python train.py --n_experts=64 --n_empty_slots=8 --balance_bias=false --lr_router=0.00198 --max_seq_len=384
Below are experts of layer 8 (counted from 0) of a mixture-of-experts language model. Rows are named router (the router's row for the expert), gate (a neuron's input weights, with its number), up (a neuron's input weights, with its number) and show model dimensions 0-95. Each number is 128 + 24 x the weight over its row's rms, rounded and kept within 0 to 255. Numbers have three digits each.
After each expert's rows: a language model's description of what the expert responds to. This comes from a sample of Wikipedia text that the model never trained on.

# expert 10
router:134178123119145138134125166112105153133099121089168121104159168117151169124095111106114128127107115121120148186127175112140118125128151102139114127142117109119147131143150075120079125094123137170157122086105091135169135153158124122122094153129176107126122106103136124104119125148102164084
gate0:167148134117124142154141129113139135133151141131111154122121125163089132145119188096107149133144118108142120154099125123088123175132143137102111201129114087086111129140142092128099163123108114176135157139098103104137147145115164115112136159116150149121153161093176087128105146140159113099
up0:173142124066138126135137151138152112113153154163131169132112134141071158135110160106127120125115088120146121139112123117127135162129120135111123189125113101108094142145137109104130132090105102190155139159105106128158097135124177129090143134111139139162139158134172102124119147161122120081
It responds to: Mid-word fragments

# expert 19
router:114172153123137057097140084134118097128163161127163119152092113098125133117143116096102082091147105123155143089153109117155111137142143180156124106129143122124106125138145124129161114122164122155141115114142135173154145118145160083114093118128133118117167121122151137105137086128141082104
gate0:129115137085115107090132158136138113134159151138122146127120120115120106117169075094117136121133136139061126179144114133145120122161098110146130096143138156094098082112118099112146144146158098119099100116122112124093102132135121117128131107209128136104141163137079147088096105134128125118
up0:122153128197115118117124137116127150141104117082153134116153156100155141151120118142110110149130095127202160114113166104122151109127136092125145151122115139154165153146110140176133132109093152095135127152104131141133154146149121152142081134068144108136152079150137109146161160144130151115
It responds to: List separators and compass words

# expert 49
router:082091138080149164113159148111150124102135150108144129113118102133119124118161152134148136144151148168080080106140140152153146145144168142157130091123110110132136111090097128147118100101164082136101114109102172122153128143120135133138135173134139117136191148095159130123082117120112129104
gate0:156138127115125125115156124155123103134084108123122132114113117094135163153122174140144156131134093101164100110069127082130122134183125173163138178085153077144135153124131118177158085144126125154110136112146152114116142174115163144106130140118133127108160118124128097134139138101129105099
up0:080128126147136148134117110107112119135180153129136119133144131148120101119134072117129079120130149182136156145163121153136128131089135086117118081153143170092127122125139147093135146139163117100159138144140097130152082077151110122180125132128140121151102142164114153103106119159116159164
It responds to: Punctuation after names

# expert 33
router:132149107105161130117142106154148110140135156123140111168145088106094140142126163119176142095146109124134096130109099136130108103102099146125120104162137132112104134136171111107138151148188088089138122099144123107131159133158102169147152109120130084166115096097076149124186119142136124128
gate1:115159150140131142078090098128120118137153191144082121164115132095154117138105122112146163165149158127146101140122120187137126129120131140133093127120121126113122122124119132138155095196104146152180093130115117139182116101140133107140118126143116105088160106106137118150094103101156145128
up1:134072138108136131104102137157092118135100111133158141133150203078118107159146127118110117068100137165146115138148065101119116139153136139141138123095140114144145149136125178147127107119135141131101122135153092100144143129109135124127151136140111144094138187114117141162162105167129149141
It responds to: Quantifiers and plural modifiers

# expert 51
router:102148122153112102127097095142114122115101098118146121110131123110089195090103108158114158126095113143097110084104151121114148137150083128121158122096146109149136140151146142101107130133123118094141098118085114165123122130114156142126106125108128155135119163129141182178170147178150142098
gate0:137105132116094109089157165085124116118103158150116164156131137128071164101137116132135075116145132158119134126122076145129156164127145163156126148120073115125103117186108132156131100109137072087113112162131124170104114161108092133103113125140136120144137129116141131122128118120137092119
up0:096135115089092108138143129119149140122129117156132118158167145170090142140140085126141117089153147113161167160140105114131129175136129125118127138070123139146134132151091174143093141120139116109131126157152137151083102172114117090141120126125151118153190137100174128162132096099121130112
It responds to: Mid-word consonant fragments

# expert 22
router:105117107147133156089083131168090096116131165122131115117109126164156137161148135122128104086151115141122171150169101168162140131102078116162095133120168121134146147113082160098118145140118141103175104130137158106140121115142104138147125157097105120156122143093169114141114110150130094119
gate1:151113160122141114160099145135126150165107137112139120172115170085106092115138122145133136186124114135110132105139128115102146064130136162124117138114127086122156146105112135159139095109084129099093133139140166157129122108133104095111149085132089146087149081122122082108117151149144139154
up1:158101162145158077139141132114128149113154125115153121169111162056111123118116130130109123173147119137116149113128129108125124091109129143128115151130098084086160153110100100165139117129060127110080135117176151137101130127117090109146111111128092150116133115125127095098094135133130115160
It responds to: Clause-boundary commas

# expert 56
router:096139146115192151126160117140150112127118081102147116058134120134120166151124113115075096137123125136109113135136129128119140114124170158105145141127176124117104095110131155112108112173155144139095106152090128128135098129115147099099090145134130181146104129113151120152157154101145100159
gate3:136133151085108108112121108137125119115134123097133165121135118146104108144122069101172139091081122092092108113146124154098118115137165169106124131111086137147084087145114115113138103158124154139152165150123145144160114148150102123147159101150162130130118123109145187162116142082148128153
up3:106139166127090119146090151177103165144130094106100118105147122117114108106123093171118117151102167140124133129136111113122129130136173111131142126180084146118111135177128094123141096166179099168143115106098134102124159110138124127129142097122162121111143124122108116080089104103138132089
It responds to: Infobox field colons

# expert 38
router:106107146168096082135091144108138093179098160169084137113118086121144137128142089103191158072145134128159118127113111115114106097113115108134100117144124125158137098124153129142134143140139084144115141103100130131137149172107136148116112155158087122150123142130130103134108119090129142166
gate0:092116169167136107116128139092102101114128136122143149141131134157098129094158128159093129109111124085138141156099126131144104118122109114152090107120085121192117089170124105173148105116147134113131142141144117109158111084100182119163171141079121147122117112152118144110118086134125129141
up0:118112115113157136105144119161141140138139095143102130104114090114154151165137140082099134158119157136085096118103115080142161118135121142115140140148136098108109125084149179133161136160157135140136144137114141182094129111149112138144066141123085152102183118121153097144107106146115103122
It responds to: Name-final pieces

# expert 60
router:097071152143145164098149106136126133130102121119167143111123123132133127155108144104080140119113147119109170146155100163121131118129159122115145089139107122152123120131072145118136118092131092148097102130136146146111133138150169134178136105098083154114145111083066186117135123146142122118
gate3:118119102153131148155185151143112142157103131128111135123150131142117140101095113100189157159151150140093126150119113138144161146102166134127118146147119107142134165089113120145144173150096168130149155123102105160130129095140126133171082108088122150102136144126153134129093083110104079124
up3:120126157109132096123063115137150118086178103115140137115103128154126116142142137143087114096148108129143084139102135118137121132139107144132143122136152103096125100112164130141133090085161094124077123124167100060145147164137141123115121161171153132137142109142120117133167150153138177126
It responds to: Separating punctuation

# expert 36
router:166159153101146087118093133147135121115149165120154124107169123085145153072171101126159130106185101142125144124148140119132138084129107114134125148112115108151156150155132144146135151146124109102104171096103133178127107141089109152121103101132184112141104141131154124114138097114121157150
gate3:146130157116126087125101143100119104150166123173112084156151130131121104113115125130129123120150103155075110134099077145102138166156155128118147107099169156127154149095141155120099140132124100094105149114165124150105125135139107095093082143126093133149174151137076134119110108118104110099
up3:134135125138171135141140093108114154097111113122177148118103154108181114106100167129067096137144114115155142119148097103127126099164136098193137102136095121119177088132132155136131149089129101168124154146168094142129120144150152125163140159138124115139111126112154127144090140130124135113
It responds to: Name-internal pieces

# expert 52
router:163126160147111103103104103156105123115114124082136104098128094090193115149120091123139172156120143105152148119145150136124123170126181089137160137077114130099101104168118168130155089126159124132101121117103098124136145120117126123100129146098118123145147157159132095134144134106124144169
gate3:180087135109079120119105137171099101102116133106158123105106124146109120117134144125113145134091111167130127127131123136134089137137116081116069138087151133120125101149109092100105097144065153141100160164122111109142098114113156117099142165118133135123156074125140158136144132098119131145
up3:145130161143135132112087135173090077111107155139160123122095120090103110092115152143136120114091100165113119109131118117134130112139128094141080136114169152134110097155114102122138156137099141151093119177107097111131103134133133107139100154111152151114160108083141148169097132070123144147
It responds to: Word-final pieces

# expert 23
router:165098164156128142186109150133154130104109165095139145108106113139169109126150111136134158173137117141094099109150147143109129150092090130110122101128128119151170151121097094093166119164095101120075142139152123132152088116129158136131125158100105110123153081131120151119141160140144102125
gate1:108173094117150118173108103135141140105095139117108088098150075154092105151125103120156110119106173093118085123107141110102130128173091130125109114142125142125117143132149159121143100132132131105117105122123146078143131126117156159127132135167169169095141113110121151127079164139151169149
up1:112108137093132162096156100152161163152126123134159143111096143140167199151095102161152109117118121155136139128150115091139144090100139128061151134147125147118137134112107140150138103109129136132136110132095111117157159121122154109155123159074141097129142159102145093120147127085149114095
It responds to: Past participles, -ed endings

# expert 5
router:165101153126129179124133124108139119072109113132159135087146129158159121118146127101157118073093164152150157138133121116131097139129090126110150087133117157130138141145150094163147123086075110153122088135111159150142117115171114130131139112147147137098066105111154103119130132157111118130
gate1:127134120117142106180105086090139128117142110098113078168089126136109071116140104103134118150106145126148175085088112119086122139147094123124135112165127148117159147087105115117096156136158151135135135118162179149124121156119134139126106104159140140119172158121103151151106126122106158137
up1:073153129111111165137095097068154128135147109114130104139107131142092078143148143092142101158093120148172165121143118154109121110123130118135112134171114092133114110095106127106107153081118146127153129100151177184138100143120142126137149104151137125119160131084109136118133107104103144143
It responds to: Bare space token

# expert 8
router:114113143084148157133114130136128137163134164098121139177101100114130121141116143130161122085129148121153109115106127122124127134102118065128104137132157096090129166138150100131139115126119094113163160115129118107140094099158090179136152125117146065144161134144105155096174149169153106143
gate1:105147143114103102140152153125191102143103138110132135168170086132143134132167148135115111112139115172161143124148192124163139131099152114120133169109103102125156117140148125125091104141086110142114144164104110172161104082145175122085165134140111116110120117146126145113144131117124108117
up1:132117143123103124081109137130148128106128138086143142137155150156131138178185115143121158172158125171102128115121188141144104131125150109139104138106112169123138142124160128121109106116062114134176150155133130140146127123153162157056086150121113124144101111135126140144152111140140131101
It responds to: Common adjectives

# expert 20
router:123138145101160095085140105143130098151167111073136093104105182162090083095160151128165155088157114145105134137130107147162159164125164141131136128126139118093157110162106106173151156123164137119150111083144145115136133130147128149144124123153116131126119150158121151097125111115154137131
gate0:106133127105137166106187143125141104135183144061063163075127090120117128139155152158130171110146125135163121118122126133096159144147122125149144120131163136128141102130127158128129091131105134111134101121109121163121125145111149133121103114088139110127126077154168109091134134109122164146
up0:132136151141137088117080146130127143141070121185148114169105141122115128116128096156129083161127163127107152147120135125131141142123115114091117139142114160111100161136119132148109117139115168140091190145131131103167125082117074101123141152158122109138118149129100135165119090089094135114
It responds to: Proper-name openings

# expert 28
router:159106094152098156118122118149166142093076175123117164113095122116136096142133111131140164148119134152132089104095153132092125157128075096159074143123144111116138112138095090129165131139111126142097141130153092142140131105111143102111094157119141118142153074172115105129129145133138154142
gate1:166122113122123084152104145192099139139105073136125169133159143128088131162067136164091140138102117160123113132123155133107101089151148164086115131131174138123140128136095112127120150155127113123153165133151153128118133176117139101121121119166107143158095126114122159133119145140097115140
up1:152096149111133086086152164122113123150134115076108080118137101129125090148093111115096124166108128150055126097109135141116084113134128146101103116132131115141130053114124137127139115154129160148126123134155177114143109100139087120112104113138168132115145110141141131119125112159109147090
It responds to: Main action verbs

# expert 2
router:126132132119126165147125151113075102120084106157135120120179149142151122108131141147081093135112117126151164130114077090115133125114112091139142106105091174135122125143186132129085113142102125157083110146142148165137118120131113151112147139133120128080083120102113124094127124168152161149
gate1:122088113109105135122127121124115160120173118139074151120147139117182101103134117130153108166171118117080082136124159129133168107140124104090143150136119112126129159118111144140125143100136121172129120141161165097133152122136099132120139095143098145079109062118128099076128151135098137124
up1:133089121092111127117115132110117128121185105161109150114116141123178116105134122145136103179174142123093098154110142119114139128146142119088131154149121116135139151140119146143109129100155115169113136132165169104138123123151094127105123106137093148055121066108104090087133137123096147126
It responds to: Space before numbers

# expert 46
router:137107152156154128144111122090116119082146107153151091126166117169127111119139124106095110113108150125148131178097103098130110140099127120108160177126119177109122109137143124121122178135129160126117117125100156143145134094158112125115145166117153131130104152177127089087096081170104131097
gate1:133107133136188082117160119138082108102126187133138138150129160108095174104111131147145103160129154129126100132119126123155138107121106150120123145162146121151096178092097146149142121108157136176084111110165137138088128136109163110101113112136137121139120087119142133082154095138121151120
up1:184121148131157086123162072111097119100152179139136150111148127093085164153117164130174110182132150124103115148113116146146128120090124129130121134142115139120117167113125158106134128136145120165093118106150106127084128146130171107104125153139137125128131099096121137095165113136116178143
It responds to: Table-cell spaces

# expert 7
router:161085138168095140129137170107125093165094162149109176120111157134142149120110119145167149088144133108100123096114150103124128096131123119160124124159148116165132075106149134140104154111154103162117151109137121099120121182122124164124083106147104140102162113131112121121126111136170151158
gate0:129129149109160151132102161158158153149172161142143089143136137097104155078110118162160129097092076117134178151136094155168143120122153106098088142136146131119124107141123123133105120148077138123114173118117166106136143163166133170103099104104112120117122154119127148107131119123121104145
up0:128098139121182165097123148109111150136148113126100103116119112100130138153163073162101112124082134144122158125117114097095136102128123130154100156157081152110113113169104131160141127154115101108137153109134141148109102151154106108113111162052115138097115090103106138110134125123098156115
It responds to: Name-ending word pieces

# expert 44
router:122156158175105125122104129123078125140143101151119116134132167114126149092112131090132115150114119154130161138098138108103101132176142165142138117122174095190100141151097118113125124115086104121133152114144112109174155101131072094111115121114099135144170116161126157114117114119105154161
gate0:109187112100106084090093177100137133118143120127112178110158163146127123111134093109122151122092126145169132106132106106141116141108137134110122121154110113133105131129158116110159120084097129162099128161161141138164139141123096096145141131115113121131117138096130130125180121133054172120
up0:148118146166130140179194129176125071136119135125143129129121098108138118118119148129127110078099146086081110132094139132124130132148122138095104135115149145111114145130097129157140139120181147119149102137115143095144148133119128147145122135169104122124131106170132149144085161112177066121
It responds to: Foreign word interiors